config.yaml
n_layer: 12
d_expert: 128
head_dim: 64
positions: "rope"
init: "uniform"
init_std_qkv: 0.0236
init_std_up: 0.0236
warmup_steps: 566
final_lr_fraction: 0.1
Below are experts of layer 3 (counted from 0) of a mixture-of-experts language model. Rows are named router (the router's row for the expert), gate (a neuron's input weights, with its number), up (a neuron's input weights, with its number) and show model dimensions 128-255. Each number is 128 + 24 x the weight over its row's rms, rounded and kept within 0 to 255. Numbers have three digits each.
After each expert's rows: a language model's description of what the expert responds to. This comes from a sample of Wikipedia text that the model never trained on.

# expert 5
router:095149138120125165060109109133133110131112141121117136139122140087119127116130178107143189100113121092157127163160130129111113171109129146177091144105162100149105157153141129133149069121097124111078147117148142142155098128119135152150152154154118116116124146125145121078110177087162094096114103122133175125138110160172130136140114119169106139211127137142112151170116097146124153141148
gate0:114154122119140137143131110127154152116114126109148101117143114136145115109119106102146113097146099158144166169126133132096110108144094094143164106121126116131116107107115126134163096092123087143096147108164120120125101140135107178138132169145101151150115104123151104118081135130095136084136103116143181130139127163069087120136085141118143132113163077086137152121161113108105163103088
up0:152131116105144152134163149093139140151141121136143124151139130120099117100146114107177159101144072142118132173109153077121135107160090138192152110132133123148122141105112142165130097094130073123097154118144121143141104141126091120146166100112092143146105126150168098154136116109126172138128090100090126132122135145073100100133131124113126096102144142109127155140140109096106118146101
gate1:139119095135166092099145175135141137107090117125158141121129081130127099117099155094123103102167174165118086117132114138134111122157142102122188154114115110096130121107134119134124124207133156198137126113123159137145155150122122096109128128137106166106149162095122140142154149126129133107092118127152114143135142142155158145109125132126124143102129144146083111121114170106113129151137
up1:160133105148175100153162191137112097179140076180132166164169123146082106128122155121104152104131168144139103143119141167166111123172101120151110107127140146105113157141173152102091106179147134170118156128134139121120146138140108115112095106134123182106147152106139100080158165130163112160159111174152158144125107147125114153129152158152131134120149132123092129119161134114146145154104
gate2:092095127119153136107113117071130129124162131101121114138124162144123070111176107133143152158139096119164166098140144092160153129082134097120154145105137124141125104135136140152113139126161094149123140146149152139145119165117151103119103138121117140110158134103114150078116147142081117116151136124118143143068125151105169157177132148074164164129128135074133115136138131126106149149112
up2:102109075133131123112111148126143133155142118133106161160099149162095101092175112140147144134156100135161124082137138094161122121105122163197153115120119098127177152104099142132121151128142125140112152148151104159142125146069137090135101142149128147106158128116123117068148146127135147142164108124074137115091103169126139158137177116111096131138139148107147130147110149128101158112108
It responds to: Opening quote marks. Opening quote fused with a capital at the start of titles or nicknames, such as "The, "L, "B; also first pieces of words.

# expert 10
router:089123134131126093153174165150148159109143182127125120130079126111117111100133141130125116137115131144136089127162112139130102125139126135180135093137155103178157103108108125118130122139137117135141125123134132134113175131096117124159157061125145107156120102143120094133129105147139128099122150124114103104121179113097115088147130178099142102128183129120117112135122157156084119115131
gate0:136098114112137142141120127127115116120116146107135183079122161132168098151119127106110118115124123130129182134127107091147116072142126128154097145094172161159154146102147137157120136136122126136085138142142153151129121148188134113137109080154112113118186135152132093116120132135126150142101158090128151156124188109139163062138119102106163140125149081164111151133126161115120128116142
up0:142092129126125132108091118147096113149145141124114199119118154106126095150161109143118109118151150103131168108130112125129142092127121131176104115111164196146169142132143099125121079110141143130123160150155129127064154135131110106121146144158116090109134141153118120145136153140122135118093112114111127132149139119129140139130098101105134121103158107175117081144177159112147132079116
gate1:138133161109115140111126139100132148108128156080145184170139108140142099093125132116148145152089123173120127111098126111126142133113129101183143148122103139122118126188152131137122114089119145129140105181130111137125107126122095167092155110174148152134110152126076098112117138102101128114100156118116107132119114129150156107083107148130182115111098129115164131183149126105129163155162
up1:141109092122110120148134119156103150108165137089130122153134095144147079109131152141084118147126135138131106077115111075085102109121129136173145111155101119134089140128117170113116145130124148117131103176145136100158125120127117150143145122102147133133099123135121089113141137125131120110087127126087120116153156105171123142152108137138110141103153141138148131204143162093121145117149
gate2:128173185132103110098126096141138121136200123149093124148148118135166151087138173140154127159129167138157143111145133167121151136133128110078113104089111145137160169088089127177091092118128135119120123134119139171157111101100118149125121124133098107142148154147103131112103127103104146107129142122108118113161143091165123157143115136075149119107138148141135142127110138089106141109136
up2:141139126101150133124125159146144124137180126134095156159134153131151127113093149128105151154152129155151170148167146208120136167165123124141077138062135126114135147108137115128096142142100104099114141132074147132117134112128115121154140128115104098099133129141094136114137115105083165115163134134103117135159116140150085111130118074081138103129135121128107098119138118141154117132070
It responds to: Sports and compound pieces. Pieces of words and compounds in sports, aircraft and transport text, such as amateur, four-engined, shopping, play, coordinates like °N.

# expert 18
router:102104192122168113162150134136105098070119141168100127077097131126154139122115105141139108119112122120122155099084165145117142130084094116053113136111095160152132127153142127086128125146145173166115139129158156131111144144143141108114101117149092104155102126205137174091119120093084145109158144155126126131138127166158128151128130158114102105125136166098111101144142142182113155135147
gate0:131149172124136105121131118050134103120108102162103124129094126137121109127117133142149124162102132120159169111140112109105178147125084188132125163092106104106107138141129090129112158115201070121091151143139208155130152132137166137142089127138139135136128103135132090137146155127110155121102137126145133107131134138187115134136123146127116085146154103110181167135104121132153159138165
up0:121155086076151111094083113059100126145097134156142105142130122127118115117113126114145144140151159144142135128133115110108134143116166191165116177106162128179146152139140066118146123103129113136106154142129150092130104119130120115141106143094100110145138139111153122147177142119123119137099130080143169147096122141146116129135130112154092129121154121107181140150129138100132154150127
gate1:119101069123101157142108125117119146146163114130142118136125106112118167121107101134141134109148110115107095137145151140108098114132121113104106151183075165138131116122129131144096171133129126079160110079125144161104119125132132145131112134081098135130128162170096158164115107124101097166159164183091087105123167109126165088104141098122110156127113073173157129128087117096112118155124
up1:161134135109080147168136144140122122109139118121113113147087121132111140115106107153138121110119135096091111121145127111110118139120117103076123161143088148158105128175140157124119180097152132079137125113123107138083108128127108128126104137108111130112128146173141115149148129124060101160142141158111107111125122123112108134113144103101131161129129109148136080185111095139128111104113
gate2:095130132115134155084126109103133114141089115113126120121180194181106140124120163125102127163159148117155124137144120114121121115123142152144093142098119133136166116135118096107122106142110162147140145132094165095147144143117133118117135098102105117135158117118147133126140140127117131087127139131121173122121146112167129181128092137120102146152130172110112093114075121122083108142132
up2:110121126143135130129124116146159091106147146141108129112142165143049133131108159113096148123120134102084123144109140108168106075145107130130116130063120155096142083105113141141146087119097128100104087156103111111124156136104158135142100132077110125088109150128168105143083123147089132156109103146126141146166119148126167140129113130104103120168097172107134111104111122128101145145135
It responds to: Past-tense action verbs. Past-tense verbs after a subject in biographies and histories, such as served, joined, began, released, moved, took.

# expert 9
router:088151078116144140119121137139096123136119126116127094136118116129154165129145090142139138159144122080113105118139133155104162159098118080123107127109109110124109138090115103108122153160094169124103148104138092158140149098137132141121135148138143160159133139150144144067167152141121145129130130077088121139161123096132134121139119098121115185126148104189137122126132127146107103133129
gate0:102130109125168137105166106173103149125152144154109138138188172120146146176116163136131121159161145151173111127101116177112107138083165100146169157114143164152093098141111123123110133144104123136154120099120108133140090148155126102111136142160158114104146146121123127115128133132070124126154105159141169165143106130137139164132138088112156135143131146168189128103130127153130093152093
up0:139127139141142167101154084127111145118152192120120149137150149135083142165144108161146102167156142104109109167102112161118113136065108106128134127156136146106111105126111104079123143151087144138102123106101143168133115147127117094151131142163134126116141141141097137087127128152111172123165107140134097139172137113107142133144112067121142155136120121151112148120119152139108114124071
gate1:140094159150115150126113159118105113170102126096160152116120138155126154142117099149133133093102126111118098124126171147171106143102157110121117099129142129110172131154137104121170097110155151124141095132113101122119119127142110144148132124109141112117069086139120123169148159074134123104113138132118092181101140111136137148108109159154122116088128107135129115139075119106165091120127
up1:137135126112151157090145089132134082174128098136110155120073145137111146153168126148105149113088143107095116109117123133174128131090096143118131121165127081114135161112123120102140143144137127107126154123114165134121170130116128151167097161123142110110137100131115133165165130132138130136070128102110128167089120106127133096124134098168098119134115148108153142135103143100125137105121
gate2:122152118163132158119167098129120144111115161149154130146124133112101103125106136095127119109145116131086105116110150156112127110158137127115147118108110123132119086127145103165141151145140146078111143117137110150104136127099144106125112093158081146116108138123089164122136140113092146138135111131144120109153132086114118135100119132144164153194143139152150099128154163151135139156109
up2:142137138086141178123124133107106181094145160116120134140106106116137159131106117106101161064136138149118169158107123169101107138176157129136146121146105156106125107145090132123138137125137133123112122142059153130143103094179133106104148112086111194119119136177108151159131118079146104138118130090110137135103108123088126116102117133120137118129130112094155106162143107123168139114125
It responds to: Clause ends and verbs. Sentence-ending periods, was, is, would, because, and infobox fields such as (age), Born:, Died:, mostly in narrative about people.

# expert 11
router:132178071146097106146119149134171131171118115083111097135118156152107121090128120116180115123162086140102116118125167141149163152103150114134146117111171137136136149112139133099143096127149154177113135145140161147111143148138141141123140147127146148166143131149120135141153111168136187128101126123087121133146089144141073159108135115105135117113141107155116138147094133154153138110149
gate0:120143137136141133112118073120100102110140128155134116195114092133141088136112142149156197150143115142114111138092143113110139142169160098078132132119134113143114106144124142136112175147151095086104132116093079086104150125109117127118123168108147130133137099134158150084113144124080126140140098122115125129146115136105157142113156072158107158122124160120119096162091192127132128135126
up0:128129127152098137098082102105109124166147093137140097125104115105121109130122161161173168095158109079112140167135131143143116127151168147117145142156121122147107165146151173099144119112096131114134121126122072069158126112107149138108139129114146095125113153127159147129124093125110100134139064095099110134144122121123128126119125108136120175129103084114093111147123133130128087132142
gate1:127117176172161162136138111132109153118156076145137109145119111121126103153129116076116129101097152097138133139116167124142124125121127117125089153112092146136137110117156083150143119124152093113140082146113133108085099129091092113125140153119155147089146158108094155110099176118098089124090136163163109142103165104140140121087121151130140091131101150077121106091129108121129139120122
up1:131161144134145143141141100103139160106115091134104103095109129123155120146122101143098133105092182090125125096103161165115078153168155101145151175133117129133150126132131112132082161124142141125151118138109171072132112150106163098137150135131155114123128088110093122076133150117132129111092088150159143097151134123146108152151134168124142120099121123111152100088157098081098120076131
gate2:121114150119088200079115099115101127153110052101136102118142118129180069090102155113139175170121106099107124132146163119157145130084121085092114166148091131100109121134134088154164175174124124128163171140135155139120141135131114134143104194096126139097142140134134130131142149133138148154146142153103087157129110123126151129139157099145098133136152107120116081164123149116103086116131
up2:129080124120069152095104116124116108150094058116142088091126126100157089105143142143176146176118107107108152134141157135118144154131143124078136150146130129100143133097131116142148163100133155144153172129105116130141145144175139136163118159117147141119135104122157130152131101144149148143129107137080109129128103137111132141149166127160108127126137131124083087107163150139130106109133
It responds to: Separators and clause breaks. Table pipes, commas and semicolons ending list items or clauses, plus clause-linking words such as where, since, before.

# expert 8
router:100156140140118129113152117089131131167135113140113140118130148148099151167143129133141158157162140128169131119116152083098147170124089147160138079189154102116089167093145131120109111110083130115100150100130145142154124120091050112132166118112111127178142098160131102108131149129152122130126149124146148107151133138143141136162109132141124106176161130118176155150139143143118123169125
gate0:127174169126124143134155089155103168157133124137106145118110165139114088117110109163122160101109175155105127174142137105120151093116109117125105109125109093133114108111115123128135145108115148065094116069091145098115153107103131145140116137139115085124120115143092111129108110097152146141148139137124152158110189120088125114130130105136090100163095135159159122105108115141092101115116
up0:134132116125123149101122083179155142139088150119128148113133104129085121153112106169162122094107136084179132095111128110149169113124112092110157117129094103148132138115094121113119161124125132139081130123113099086089134107108151111138123158144121097145110119111113123129160100150148131148129084150110157111117200158175150127174145153115106078141132132130119098088136139139129114111108
gate1:144145142189145140123166118131145136101150145143091128145114106155142166126086133116084111134133145120181113089138091133126134148132123103109087122145094123123084103120107128143125145182163075126142140157108133122101142109135141120119135119159144127146149175148144106142120086138116110154167163123136123122121091137159128170097089100126117113169168136142134096122109145148110137122102
up1:132134108152111117121177106128143127108153172185119136127108149143109143113106149122117119168136134118140142101122110122100138139113131105107103098160144114145099140134131152122142163133107110120117119128107132131084139110107125119143157128162101130108163110138150106117124111106130160152172145125144111094171131153156107168144170126140080145136174149114118084141090160152149090083169
gate2:138098216128134112160161123095122119144149107112117140136157113112110141125134133123115145099152095107103163168132163133126139129098107108156133168095130115153141130131100126141157104117134119071108178119125104137132113140184126136117150134090125113132138114139065149137110151149138116138133117166145105175147114109136106113134134127124158122131133078077165136136144127116121117101144
up2:181137146139132108144152113106120131113143138063100164126165128136107155128105136160107137131140154147130109132129150107113132152090147136133125124125118121152116157137089110124103146124121136093160139171105106175119108168125132108087171169095152106144130113141092124085125148167110117152077128136141142140112132109136151080116097141141135104126122080140128177167150139093127110097158
It responds to: Math and word beginnings. Text with LaTeX math (to, $, braces), modal would, and first pieces of longer words such as pre, sym, ell.